{
  "n_layer": 9,
  "d_model": 128,
  "n_experts": 64,
  "experts_per_token": 4,
  "d_expert": 64,
  "d_shared_expert": 64,
  "activation": "swiglu",
  "moe_layers": [0, 1, 2, 3, 4, 5, 6, 7, 8],
  "router_score": "softmax",
  "normalize_top_k": true,
  "routed_scale": 1.0,
  "balance_loss": 0.00863,
  "balance_bias": false,
  "router_z_loss": 0.0001,
  "router_noise": 0.1,
  "shared_expert_gate": true,
  "init_std_router": 0.027,
  "lr_router": 0.00105,
  "vocab_size": 4096,
  "norm": "rmsnorm",
  "norm_eps": 1e-05,
  "tie_embeddings": "early",
  "optimizer": "soap_variant",
  "lr": 0.00472,
  "beta1": 0.95,
  "beta2": 0.95,
  "batch_tokens": [16384, 32768],
  "seq_len": 256,
  "train_tokens": 230300000,
  "steps": 9784,
  "dataset": "wikipedia_en"
}
Below are experts of layer 5 (counted from 0) of a mixture-of-experts language model. Rows are named gate (a neuron's input weights, with its number), up (a neuron's input weights, with its number) and show model dimensions 64-127. Each number is 128 + 32 x the weight over its row's rms, rounded and kept within 0 to 255. Numbers have three digits each.
Before each expert's rows: "gets" lists some tokens that make up at least twice as much of what it gets as of all text; "comes after" lists some tokens at least twice as common just before its tokens as in all text. This comes from a sample of Wikipedia text that the model never trained on. Tokens count by the router's weight.

# expert 3
gets: "0", "2", "3", "6", "5", "1"
comes after: ".", "–", " ", "200", "0", "201"
gate0:111102101137162198181112141103120114170117210155106153130118149172119128140101110157092089091115092116106161083077122104158165134123106120091109110124126122156070106106119124118126091177105101
up0:177155132119126107098117128115135166125136132191157122120169155133118126094187088062149168167140153089193104152154138126105179173080141101160120138202129132129119124061061091115128176129149133
gate1:123084090141183116063100128131138062163125114145118122137142066092119113170114090114185110181153112146152068150111156115132162081085143185061106100142189114147116143100129103147109097143132130
up1:081119099102090132176132134157151122157147167122120143084130148116125169111154139114089134129099126097089124153152090064156135138135140138126125150137076128119129127160087194141145140057101155
gate2:086145088103106116057109093104102133077050090149103142141157118087159130135170126164119165136131061208158114174150182131064193107127114125142169133142110170108174169137101119127123116098153136
up2:082168152165072118147129109121164140123136087124135142147112128122179098081156098158155150118112098111110096141098134150158172129088135142132149149061178157142138137142106087040104213130096073
gate3:050057172126128087159137140167114171155146113148121121129145215148142088172118117186118112178166114132086077159090128101109085088087127170128122106031082080110105112129091085190064134106168130
up3:125128127149132164115066092142138103154126090119128105158132118190136115101123139167109171110164096066152156148089136114098130136132108172119132149085135199112126099130115093170142107121136173
gate4:114137094069114115170157094162131196161141152139154185162132110046108164136116123173140102088145165142115131151103159112165110113125125128143151140118119170138098111185147084123151147169088127
up4:179115067182094110026096133112110071089105155105127103081150161148168085151156162066152144160138131121105113092086121104093147130126100152088131145087081138151145132128069143130136173104138094
gate5:132071128147108106160088160153113141184151090194116091082143106125166162062062162136093142134141159140104105108046163086169101132075166131131107183108141125116188136156135122160126137181061137
up5:063125123178153131102134167136174176123072107158144085131142163173155188160115110072085179073136176156130170162072128166114101118050172076176207083126104149144115147142145191130156126140099166
gate6:144074145135155117209116148122110096119146134092071134146139126100121093088050126191122174113131126189087152123135068092181106123172080143163131148129158119147152114053144081124163090190140127
up6:095050126150124137163081124138119138124188114076110170138142098117121124139111144174133124128180066169176200131120071145162131174122110140149138133149115128102160122057110079202085100138189113
gate7:131191134110129150076102148107154105177166169093194161138206162199085114142145168088099155109102116113163079098137092135136120177181125144118123125109178117151125123142068146101097169149149169
up7:096133212147178154143164102077092190093123113138124167183110116145152139100118171133071099151091165086153142119122098137092152117125120130120073105102110134179182101157142115114101150051132131
gate8:143128134135139116173115141095089155112182054160116121127169136198155095152160144087157099122111143091088165108142112139076099109179069109087136139112162089124174135094149140115089146198180195
up8:150119059104101157108151107112159105089134121134112156077188133135103086184150134131114149090108148167135093067110151154122113113196107096063140146180122096151144147161166145130066063106110129
gate9:173112125132168186137135073126205069133129071107157151139092109158105123164109200112172109132090143158141081156147153125098097166108113174137092143072134126174146147121133131088189104123123098
up9:097101126101071116115088127102114127137110076102161156108129127108103145121154141094102121093132112190161131056119154143132149158106127181178081086060127165085157130114136173185134128137155100
gate10:169129111148140172182121112193080123143077171131098146141133094166137141181096124134154174159099148115159099155166171089166131124119133090142136086079107139148080154102098110069211117125206084
up10:121099149170139143143145074097162120122102122115123154176109170103122187195118103124103145159178110106191098114114126120099145133112088162102142133110138115060151158150171138153182127143168094
gate11:164081159103148147168103111156087177135134118118101141125135149131098059120136158150086175149106121053118104122173145103076139094138126096131136167127031139156147181104157111171078136080176162
up11:125198156113115133136133231128133126115175142116138117099102129144122141060133186145133131103144088156086121148158118149072111121128123132121094112136151080117088164075101173126096152123161103
gate12:151120147095126129154122200086091078179143190107156109151209165084091122132123107100193149106128098118156077102157184122151116190160145095112132121109155138152149088065079139165192144123130124
up12:112113069097133102083114141124200152157104082151081140154079139157172122147155130147193108101113092127112143164124121141106110123105082147133153106177173132103134123041152144103133142156132126
gate13:156127120210062147131103121184111143144064108161173123169193143138158109110088138158132183126174070119122058068114135099111171118132143092157128160106106136100133064143161105121148154065149190
up13:064104111118084130091121117112169127134123116103079164191156187118119162097168166163106117144141066158152129107132115125080146190114113186103109128097071098127155120094105138153139133094136126
gate14:132120123133122088106064138131126111146112102113117085102162145067123147091099125108103142155140167136184126137091119087125090139125133197102138088153128118111134103116229045093108140083122097
up14:112125147165146131141133121140086181102137156112123084050142138136113114187139108151145137094156123125118145106110100137142100186064135092142154135062164117098081163133126172141129115082112136

# expert 55
gets: " was", " is", " a", " were", " are", " be"
comes after: " is", " was", " It", " it", " which", " are"
gate0:087135119122085160127170088118091163143166120144153185132076135125185152107159070152131162174139181134140186137113115148158142114092096112043124146153181156186152187140163120139160101123137117
up0:183185130165200156145128061177123111112086059163106192126158156070067075114163142148066111103178115117146095130113103087140130091165099134109117162148145112093106104145079124156134145166142136
gate1:152167124156137117169182158106136128106097149116154078083098095174107116095103091112167158167138114130138140120062166103148119074095136091135201133072170144161112117133121099133118084107149126
up1:144145130085089093177094089113102134131150158161182109161085169133142144059212172163110103103110173143113074127096090100113116114138163059141136103129083101155199117162127154165125146164114147
gate2:170092160139115109081153124115097092121160084140155104098162139124133178121077131076144081119063131153124222134127131099101162128141103184151149156113132161136131096138116129139145119141187122
up2:125147102141179147151092093153175104140074125161085141156181156110084104138104101097137182087138199140118107091099126188139131157193160069142116092112089087115127135200149122102162171172122098
gate3:106083131136154120106140090138150085105159117075179127084135176119177190139091157185108098164048118141129104150138151160082103140190145129090056055151111062117060173105143080103127107129145129
up3:091187130140150060115157155112149140160129071161175089104085101137145128140159127127101093145163139134119151142100144150081079142167129084169102182100125157143133141116136150084112112177096151
gate4:134150141072109144038106088120140201107134139116161110136069106084130155122188150117136141128086131153109146099087157156085145102121167130168079096167100099131123172140123124139141117174110069
up4:093170158106102100132109106138136105149093119089093119161132163167160133122123169132111090132117060142099086130109121107159144110164160116183116142095057181122139062183163165089175149109159156
gate5:177121187130188190120094176125168071182129140112091101089205101124162131148161075090124113159126097137160135133117123141139106086080213156112127055097105115154091148150153139145099112114151146
up5:135120101069147096105142097161124080134086119111143130152090201113230147139122128153103097090137080134094142095167156105113128142127139167066142052205130122098098160138081085122160154141141138
gate6:069133130098187098112114118070157128129163117163113135140092147109100160123136119164111145156113099106175179167168145090193087100135133138142118136170133111163153132118101092151127089139081116
up6:165159097154070143158141148158081135174091152138161136137109131149160119107195162074143125211075101059143112149150164154119122165140130127086092129135178114129142069119135104112091126177095151
gate7:148192220122121164096165051148142173134164085099112140113188183106138081114157095119149139082151112164125172191131111101143152115174104113136126142127134168134146135105107132132150060105122088
up7:130177128151097176127160110142108120139136130116074082153105192181126111156119149096151100066141155139109112144173199097162136112119093149161092151080127133116101163105087055136139072107147172
gate8:147111155119127063123147120136134161139124160139174107078086141162147086157160155147150115098098170104072135183119165202169147119115184169143090133095150068141157103083119092112195094143156167
up8:116143121151150105124161100135152126168152102105130118126072117126104117103119151108127147143126175102118129162144172207121090107107152171161153161127132099161081151157122098220168144120132135
gate9:130208118123112125097077116067099082112173109087132142139142137082125111134090096071166101120093080154125135149130156164129155099122113119196117079107119049123137152120124076217103044175172089
up9:220121119130107120132129173136111131081100096118167108105125144112130171142107158164187084185112076179083187119135114144179182137096128109105135146108171187091041129087147193160131099102122134
gate10:072098108139135153130061080089108072088179118154089101114123126132184152061134115134093102159085169110114156151140175123091171083143158115121140114127131082107132140101151130131159145134150116
up10:141160088140091178110109177139171143101194072167137134135122164074190140133108152139127152147175150148124138171159179136103094109077085111046084099133084107197158168120114142157104149093143085
gate11:147098110136114162176114114117138119116151127128103154105171095139158148094108150135174123135054071094175157110098105083155135153174097119143136117167125098149123123164108161109079151116173134
up11:161180127177132179123108166125169131140127116142127132108081125105122198077094162164114167167130117163144149079118112167163146147167112119176151046122117139096137165141155125053206170095135171
gate12:114136137130120158133104186054149109175207094141133101125119097154136103156154098134111089138111092108154118167127134157144167076155110052115171106095131179107048136159130142137126157146149168
up12:110123093145129176143130127113148184091172165086143129193131153089169133059133127060129133141156142164118082089082157098139113148110161116132069240104173133088157165196091169143179098168089146
gate13:119155104111156091174140116107192187117123102173143130123127140168145090136121136145160104116152129132116097140130163077122087096172125126154158137148089087116091103141107147200160174171137064
up13:143132100147141114136135099138168089162128110100190165123124118149149084201145126097151143063138078180136137150140154075130163097086143138125143122145186139100093064138123113201047130089172110
gate14:090108098201097087117090113117150162126158120104117136091144169156116109159115148147144126043111125123101115179136145147121159081125133138125142110145148141156078068057149116194135118140115127
up14:049072183169163125103160082122122105110173158111123153111106143131146096142142053121102181136131080101124133127113198111110160161177128127118143108137089138140082107033063157149139114141129057

# expert 24
gets: " in", " the", " In", " an", " on", "In"
comes after: " in", " of", ".", " on", " to", ".\n\n"
gate0:133069104161126153091103110124128087219121160140128082136143095163147146167106154134125167096097132138166071135092176097139108158117119110146141121123143140081123136137154173112113119129101108
up0:182110132220206130114159074111159131127124117141108105105158110166063132105159128123164154129129150094147132126127150091132115175191149101152133119166151138105138110107156097160102128163126120
gate1:111157151095202091175099104141147137099110115111099120091094152090091146109184129101120146150140115072137139138093122144134152119137091101138143099149118165097119080132133195166094183112115079
up1:122077098148126153200142148132120141151147072090115061176064143067164120093147100157106097161159139108125237128123088173132054161064097090167145078102102117141070097193122100172145108142136145
gate2:172153182131111142143164119141129179111094118136122163046118155087124108145125172126151142106098124141155161116119177122096069130155105137130131160082197093091105129097109199098124177110136158
up2:117122188134088161081165156164141159103113121159153125115115090104120125093094088146116072088171077176094136131150089073125185127115146133085127068101160120176096163133079155127111108093068141
gate3:080114146134187071167118097155196113049123149157122127148150105107093135160167120141175144060131140129105123129146126089152140166079107185089156074132087173177139105102106096148174170143127107
up3:094141158109125137131132088145096119078154125170168170222097140169149195119110121127156097105103125169095118111131172115148131106026087135139170123123099151138150170094132132133148117152097101
gate4:144105167109174135130165178178234059114118092098141121116156157168109143093087131179103107150114134125120155084153102194136101136155083118184172186111078147140075175106126102153122096122096138
up4:093140160134151078109104137175160161100111180050115162199154141138111144156098122131127166115143113073120151121195160071164161130074110136192165171071158107134102190121127142139196118148104151
gate5:083143153121116179103150088092114109114107103132118105090169163135200131102139149076157153091145128163125104097111090073175139139171076095142084092119202127128116182126140156133097202141115121
up5:138106155143140150103133124111112158132123200135100189106183222133106154074074128129150174178112075130141109132144083017125122129115120137156156099105163151133125105113124170089127093081154136
gate6:144081153129119117124132103126134093143128108081130104121154122168085124119149082111063097121084162136178109163171113112087079097149104113141120092169106057094155177154115109128157198147185145
up6:111138096153165129094109097103158115067153170160177108117170205022121156143153131148126165101087150096139134131159130119135138120115106125122130086103154155128124084096192156098146096106113199
gate7:107145122172125069130136116140179144170173100096113158130147127118172089180162132154139147176149178120101157021144172130130101111117105079173140217073155158136115095115175153131119140110103160
up7:110111153115131195155150111115086112047171143189142076108148119139124166100092167181129146047091115156106080154141103139131140163054134071102194145163128070129155142139087178104123110130151129
gate8:150129137133126137114182090090150108156079124196108140107104136148205047121108073092144142106139125190132100079151093122111148116091156140180125132141134121082117173082077083113116054178136130
up8:121137108067101153094187121139150057104147112120162144168113088116152119141145170174111127097128137074125137095164136141140110147093116139098186069141161121174173098133119134114177100149088073
gate9:157142106079149148091162143149153164133144134115131143137141142095101144134123143137136173045079116113189132161129112134132053102135173203176161143095163143084094136135075117091153100109173102
up9:187106131107176106184105166111137128085103200150169119119170146127136086102155133150098109144106117124110150175099142150135092102109184154099214102132148131131092089124142142073116110139172099
gate10:146091132136165139157126145126126103134107060145195149111094117126138152155121118129098162119118117131170155125162150088122147101076086085074162120078144135141109180114163120120155038138155174
up10:133124150083131070101175106064120134115109130156121114149134100155094153174137137137083110113120109149181153091066158115140136099173156066128110137162138119106123128153044099146102120137103086
gate11:163106131108080121127163108150098122079118087171130133116090152118134104162143177122101131082123181185087165117121111142147126118162105119127191089177111208124090106097145142143130124152167116
up11:087147179145101117110096167132193148135170100104074097135085086139158161119113154086105163112138147090096151132118158145123089120143109140151125074060137188125104155129054097156142165114116195
gate12:146160110088153153129136084140164128132142156115136125087075175120130100112103093156123160109057094182040135076083196169086192128099112109110122138100094125152158124139116102130202123089126135
up12:113097152151103095128052133162148118158171100168064098101126079123095153182126099112083136109078126084117182166118096171116136107147178127192148173165122098120108188061153124101169105099139162
gate13:133101106055108140121107142131110128135127132084142139138178113084128156099098132140112129200104110175083084125182124173119125175145144112180164085129098145142096125113103143131091092116139061
up13:135130097142078098199147126139076155144158072102155088141169107134087170167128096151139173137106129151134158126108134117164133108134127106052123108138108169092134183093116134147179102068153093
gate14:157101099103162083160155148114120104143119162152110059102110125159132161117095148145127164104131139162159082100124144144091156147152163154102143150159171130094157140130130159132066074070116116
up14:181152145085166101092132173122105126061147193147154142175211110107152052136110097104080138027110132146126109124175135113124130066136132164143081187141125071127080159100147130104153134132197122

# expert 2
gets: " was", " he", " s", " f", " had", " g"
comes after: " was", " he", " to", " and", ",", " He"
gate0:113127114138110089098076154139087169161132125144106167160101103124100158130147097186068161103094128101092168116160114105172112153185168130082043140140096138194083128158133100134126205106126153
up0:123131138103123161102086158106119147122103157106113154137136151172117143088094131136197160187138148118178142093155169183123125147190145127119126068168156159156098107092165116094162129152074170
gate1:079152152141102123144131108084119152127104102176104122153135119157103127097087152163200108091219150162117146115198084137096130103031170135166162078120115107113118172141133179112114111121136098
up1:103165200181134165114077120152179115210103104123120155089147133154181190123121187118140138085117110132147119114124121116140105145118131154085081158104169106118131122167092101114120150120182187
gate2:109138186144136132123145159093134149215112072068077123103111082135166130151084090101100106145109189129128064136134144118168180144120090094124140106145125102125120078109143089136105080105148098
up2:135143145147184142121159070119126137112175128131054127146145110123186099138127206117161104128123160086080144132153174099089110193080139169083108122203081156160103138079110139090149145107112123
gate3:120187102126135046130107085094125159096123152149144189140179131089121103131139160107136175129078126182164084154065144109139140102156068077162124173124190124166153164160165126159154133088107118
up3:124097120072166161154122130058126105104173052131091142151155151133143064119097095137143126109171082079112099095118111139078146179131101115109144178171112126070174105091185070105151080143078113
gate4:160061123098158145101088131088130076154159105130130132122139144103092072125080087112080158134128171130100140113142116058110081117118094082123135150177099114126075074131139094127134118136152130
up4:079139157141121096192137114155111162109109093132096136112096149179114095162141109139188116151172081150167155135128165100127037183111124156186115140138191136103142158159131156115126063121104154
gate5:151097124122104136105174042131110147117089131062160190124170080148154175137170136092106123193114168110166149144141228103091081050167121159138121112129149156097140081171098131129170118137137117
up5:118106128111127178114159058057178148112129148142109184132116157144083176156138094159105084129140171131028130150150170150087144162163146100180134105153125082145122127154089131095139116137160151
gate6:137181105136138110098163153152162109096138147139090128117142088166161147160166111117162133115223160086148145147140119103128126130137155136162132082125131122149008118146107196128093131143124090
up6:148100175158098136206149180057114109161116124100192128109184153150136145123081168091082116106117105111124102060153128093143162126111095137142157160101128129148173129111127105105119134112154192
gate7:132090101176144083112161123138084154131103078128130121141118080138103107121177139102080151106149149147179171135165099116082114118182154109165122159162148158084142074101130156109089083147145087
up7:083129131156159143152110137166128157106156184087144124094169090110113170092133156118163111135130116109101151151121112191140073124126164161066065125115133095088088139081200150082172127099091163
gate8:095124148153152111156131139122160145105105065072144143145148105126123178187149129150070088082135169092157186141161084165094087173167091058144141097106128122162036194079150141129131130146101128
up8:036108080118105096140092142184114131116081121091154144166109164107120086040140084105146140113112101061146125122074168103098166144134084108181118075137150131148139145146142065161127085099102137
gate9:082140108109102073113053159135139106176157088106138124085133168166103153167157128109141148118171109091157096111150124160130188150135155145113093078078130086174166127168154106150130196136178134
up9:143170146089156111090099114109104122107099163156141122184155133078134148172115124102137118114086136110179126150109136127087176107128141100168175097127097109125161071132097132089138101117166079
gate10:051134120161141127142098107100084073101096109165117132164155134114067139110139097150095089092147143086110097175153140086088155142124058105109131097106164149171132098083160179157160155109130147
up10:071122068155110101139078133080153144159169108112135124117091169129112149047143130096107100163128173197092148094180094157114079110105176082215130154188144168174131131109110174162149135093153149
gate11:081109150165170133166113112132105127141108042212113095105114095157139136166068152102086115151128085085085106103221122154158104130160124149070140126128136113155139166088155099112123130210163097
up11:130130099174094111110098161158129109113090136145148143120116096160165125125102147135098088113124129131085077086155114109187110180183094155097085177068135164064196117120114128089110170133122136
gate12:101171200114098097148151128166094121168148122058137174087127176179144146159103126103089132167127151130118138185169162091152125177193107127109112186128142126136128101106109105165129142136142176
up12:161121113221133074108137098114153116133130149150120111123084107145080144126128144174097102133171111114065153170138094085112107194146102138189148181120136185154122115088077166160113109108150157
gate13:113055147166119116134121159181190094051131147135101082175175157100169081151169130109196105174160095131156193122128135148132147098152105110086100171148136163167143104137141049151150195158088121
up13:124176134161143078155143102136129185090103129140108161131111079180090110127124078130106171100160149100152151121171180084127086158174151047151155167141106143128086103116097163094128168173109073
gate14:171141164140073113137133136139152140102163105134072134078125169138159147135080088111100154109125164165163081123153094140093200193138128145091156149143140112186099170123189154110121083153149103
up14:196148129153159168094130104131114137178114123177106105092154135186123194138083105087113153130158192117143119102151064134142141157071125145126128170110136116157104127100066145196152118154085162

# expert 44
gets: " (", " ", " \"", "\n", "_{", "("
comes after: " |", "\"", "|", ".\n\n", " /", ")"
gate0:148122132144163127102122114118080169203132088156144144098143090157144091098129148144155172128148061152093107166189166176176154153074120164154080163145148120111107192126139116157116136127053143
up0:133106084099071086164112145214128163131083156125118077124174105137133128113097116183106150132107126130108109116104185127156110133129094098150087153076115075151184174130135135128130127083131068
gate1:176135135090101142124156113155132171120188104159148142108108105072073148088214125108093076174059135077074136214162154125114122152103147162092158096107115093138114117109084055158189121151145135
up1:113176141099037139121161085130123121136149131132152132130212108133119072109133179068140130134114164203153126079106100105126142121104131096183140178143112072119155127135141168155123145195151130
gate2:125112122183168118106135071150128033125106145069152217178111116150165140112211092084133119128132141085087145152135159085130136183141149132150125172085115102118123152085102082140133080162122144
up2:102129121161084105131129098151210159157114125102136101143132157134179132134111130150073123073067150108072162042155114190144118140140144074135106124180106149150115168102158134140134201169117159
gate3:188073122101096119130155096122113127108126083169115107086120121085192123106131113144181086100099160090126132120097159163113159128087088081105133123093216110129090163113176123111108174147136131
up3:095157137126128133096128144217107127137099127164150198116166134089174119136144196163141181129118085183121132114132108152147142141147162185101143136106122158143087098093154106163165098095136100
gate4:110082087118124135147141090089112124118142118171101086090111135095162176119158171161170201114122118104121134131125100141103151145130132142044119110149145103141094151044181158131081148101122131
up4:103169118114126105130205131119116156118171148122118096186169108137153122075159175164085125165154163125124118108095179088132128140134110073144160139113124124154142138161133129121123117122117105
gate5:158114101146131105135157174124178121098174089165096128114136112101148132080131113072143168166102095213148084118150159136114174135131170108136103115149132119146114107138087066109076163190129148
up5:158122138121116127124179132148172124138137084155131176068127109130072087094095141153132069158147159174136086175174130045174169182106113181164123139134130126156148135153123156076130087194089098
gate6:083102145110082138151148142118181130165098135119126070107067118114177147157219161138096097152158141116114152108135105125082102188155097077110151144132069085142092108100152110076074168097143128
up6:144115145152140130171147105084137162117102150136129155134144091176065124091145130183085162075193194167131152159133109116166196147175114156131116054055102115114115091156101202119084123123112139
gate7:129180130118037109131153141128111112101143152184140136161149108113113063110134112149137151187166124141103121136127088133134168131134118166086083138089093127116090152137119106151066088144140148
up7:093170119145171162077189190120135102107133060134157158133140137185130099079187140163066098119048101111123099061109119140138128125156106112119167130101081167129151103135172144105120146128092098
gate8:091141143163113190111111164145098099149110132120113167102118063117112130123166158104152064104081123136140098147115141086106162181141118112169063130110164087121115135084091121168186139111100145
up8:114126137117159177146097073161121116070180121152046175125139146172165127159145082143178102105130117158128135118188074166066116128170086119126133128135155074080089148162164200088113138105063128
gate9:080113070101149143144118135160180146148082121141172127132134144087092083157115169170105166176125115154061130092184160165061167130105146100157115164125161097117098098100090131164117158124108152
up9:071162142129133115140144116074193165165159101078097134166140120126074124171139068123142102078087188120120166163134044103131138178166120132129106137110151148125092171117126151150085083135168146
gate10:150136117089162071121135128144149081109103124118127155116143114091183114127110098103123105154079109100057162139076148172120183105139152144091165147136119121095178115082112156109129120142193213
up10:128116113145155128102124162109167132139119137127089141141146119083135108171133121162107110120178155112115167136154121076061123080099109125148109124103193116144071113111107150181111112102146101
gate11:107124117114207153140110145153126126173163035152176146124070100105146125101111175117131160124115155128096151188128142152136152135152167088140108119082142157122063122099140128168131119119114106
up11:106114076113108194148086144137109138141190102131166086162069110136108133136127169126164146077097151063092135143119130148074129121088159120150121109079094190156107095187135056147117127163116135
gate12:142150107133087162162161160151177126196138167121146132117079112142168184141098128158149206175095123088175123137145121136098157128171203137134148138094106173131101121113120133070142105165095175
up12:154125112091113135100128138158111080144133103138147162126144082088074158176122140190063044123184066141051098125136127138155171148133064098116140118142189151137096146109083138090151145094061145
gate13:143087183133101162134095083129113089134103126161160156122164102148215178157159164125156076093168166189109127073116143110150182117175188155094126141174140138147167157178104137115131122153143159
up13:073112183150136083114122152158083129141092135134121077151157171071093194114121077126141116180136086148113121157126167144060121117105121169100127107111097141132143110096138190170118129129153142
gate14:139113163119143111113130092106098150106163112154206118128127043169106122132130129188151162136074168100166151113156130122150122106146118127138136144103156122091122076150146115152129151090097185
up14:147137124070101143107152081129110099130153149067165161133093145126104128144125130094191108136174146151072127140123130156090119183144090132164145151136189155201157147177173117130161140113156071

# expert 8
gets: "3", "0", "4", "6", "8", "5"
comes after: "201", "-", "200", "199", "202", "198"
gate0:140110129095109114116089099167110122188139203156099127090146128100150168204090203131157103133131135116099151108149111154140103204144163105066062121123163112108106085191108083103125122178101095
up0:100148140124147142089102122118175213100130144097133138087105101117163196156161147103119108134144156087122139139181153051108121075106245100093181130121165076147140079099095110130126132104149085
gate1:108129141118166090123129199132127239092131112106194118114156124124102071167176161147149159143103137089139147130199138169138139112113112116158093139099130108125104110164194128143080167150147127
up1:114131132104208135141171148102115131130139102119104101086121162139119099149063128169157160118104134094074108100151129137095118122147169128134190142099124152139142234105156159152132041160094124
gate2:067077166064101155120104110132219132123104107140116181129144106152127131094092116148138115121062154129155126108096165107115151144103171107125150112119088157168092128115068087088190136107071087
up2:107072163147142089125113117095101162184140118152142106176124196096088076095146152122096114102054149084145082168117104094132129147132128152169210147145134192137125144130119178117182126072148094
gate3:120132097133081141128107114147167185210171128129123150072159120125131113131125126092088114124192117151136135098199126135139124138119098125138091114136140129132126069105115100169107142121159154
up3:118139143123100147177124109100148101119118197156134111088160202161162138169125139171172113119146168078152066117104103146126162078123152171212104147150117099100117109141166129156118140124142100
gate4:110080163065184134103167068075145142102117181178129149174115141121143134157144052153087153152117091153144122095117124173153186114079170128133108117094120121132073161162124133060160143139150117
up4:163138125063123068129072123129159145127181038169155180101152132150145114130107137156124106173079138133111084106076130159121140081097161167189148151164134134122117218133132130198114080151168142
gate5:144138110119097142155131152109175131140112098172123131174091186111114138166118149080149178062077141126157107136158115100073197134105097187102135148179139091138093194098120097122129105118152163
up5:186112094107144139148174120090060094116144153108150099085102149144104107151163097129059089103210168063147154172119133104117057060165115144142083116113118134136106156190142103162142130153171119
gate6:140118143131140154090074127162121144079137188177088144106129152097089065137078092123118128137122118156087114095140159090131105139148140067097161141146142154146098163142188091086161131180126159
up6:132121163134122103095114085120175082111100056105115125093102102061124134079131093155129058092180130119091123117136137160137114172118113172156148168150055116051134196117108171072126158164140111
gate7:134081111086148163167139187137076140145173106126136073127134159115092111093108130164093122146153171151174133103128094095184122197095164092067164138193098132195089122118085105141147145152166118
up7:129115096126159084192181091046105176136161130101112054090114132092170072124132140145067134147153148177163105138077097102173037080094090089076140160182086153163133130124163147139104157123104135
gate8:103128135177066152161128170175099086173140117182181104162160098091143157168086155160130096123111120109169142096125107114209146184132117130072105159077136130129097127151141134121172119086120124
up8:196192068122114118123184116119132056140140125087170127150129165122116159162086171110103112166113106120167127105151152134118143160141172094158118164099139139086114178127087149197132118122136114
gate9:125154113115158071067084148181149135091136132088099139091142189148043124122135135144125101127175129108112178142123164091094098176103098096109116121067115148186047165114156160108201180165110159
up9:154134133106069138132115136151184118124128104146137083180093165055121144148135190159090123134110124148118157048098120146109144131160138086160154142079103136223085163071147142139179169126216144
gate10:120116122119075150150119091084099092108120099154124120114123087178117110174164140130166133120182133131204135163106139109129187162167179113127068112112126087111151130124061107122094086121219183
up10:077116171143145120182098090139109093077126125152154148065125058144100096148114148142126126102089118169139144108082078111132157129140167166087197114172125152119126163142071110137070070107117121
gate11:128138160099138161125146131126056120139085155143147122121158122084178155129112093117116186148075151141090081063147082139163087156138123143107108120126144107114077128131086116153086113148134107
up11:159161093085127117169104066131116169135129136160108098093119177147118134095139146177080145160130071122154099096160190190140108163127148074147156114112173077140076131154139135079149069134048125
gate12:141133161077131095160109102236084142126105093092195093142125096123088115184120169117097101123120131123100163117136140135161139163176123136099116115144112077131106118107103155154166130122177101
up12:096136089172067143121119118055153131143085130126059188136172149117104120117171135134167122128088158137184136133105090141122092111135146168142090130088139083139153133157163099117093214160148108
gate13:105094137076125119146131171086080130098140140158183129129144155115086160188178110109101134134146112127079157091133090133142090170104130163093104115145131150107131115059169115183103061153148143
up13:127114164123182101123186154152055136113154138097149118092190128087122159174118114132176107093128143130125044119142162147149077144103150108100158093133123151149133160162117125173156180101143093
gate14:115155166124146120200181129093131158124147192108192189128141149161141122140117106121097154113138091036126098170111122127131085136106137167153101088159133099128118088169076149176174073148086127
up14:146068105140108149176079102145145126118116119182150155133113138162137072123133090130098156155139094128150136155054139119125109163130137193078101124058133136151122106150148109179073141142116174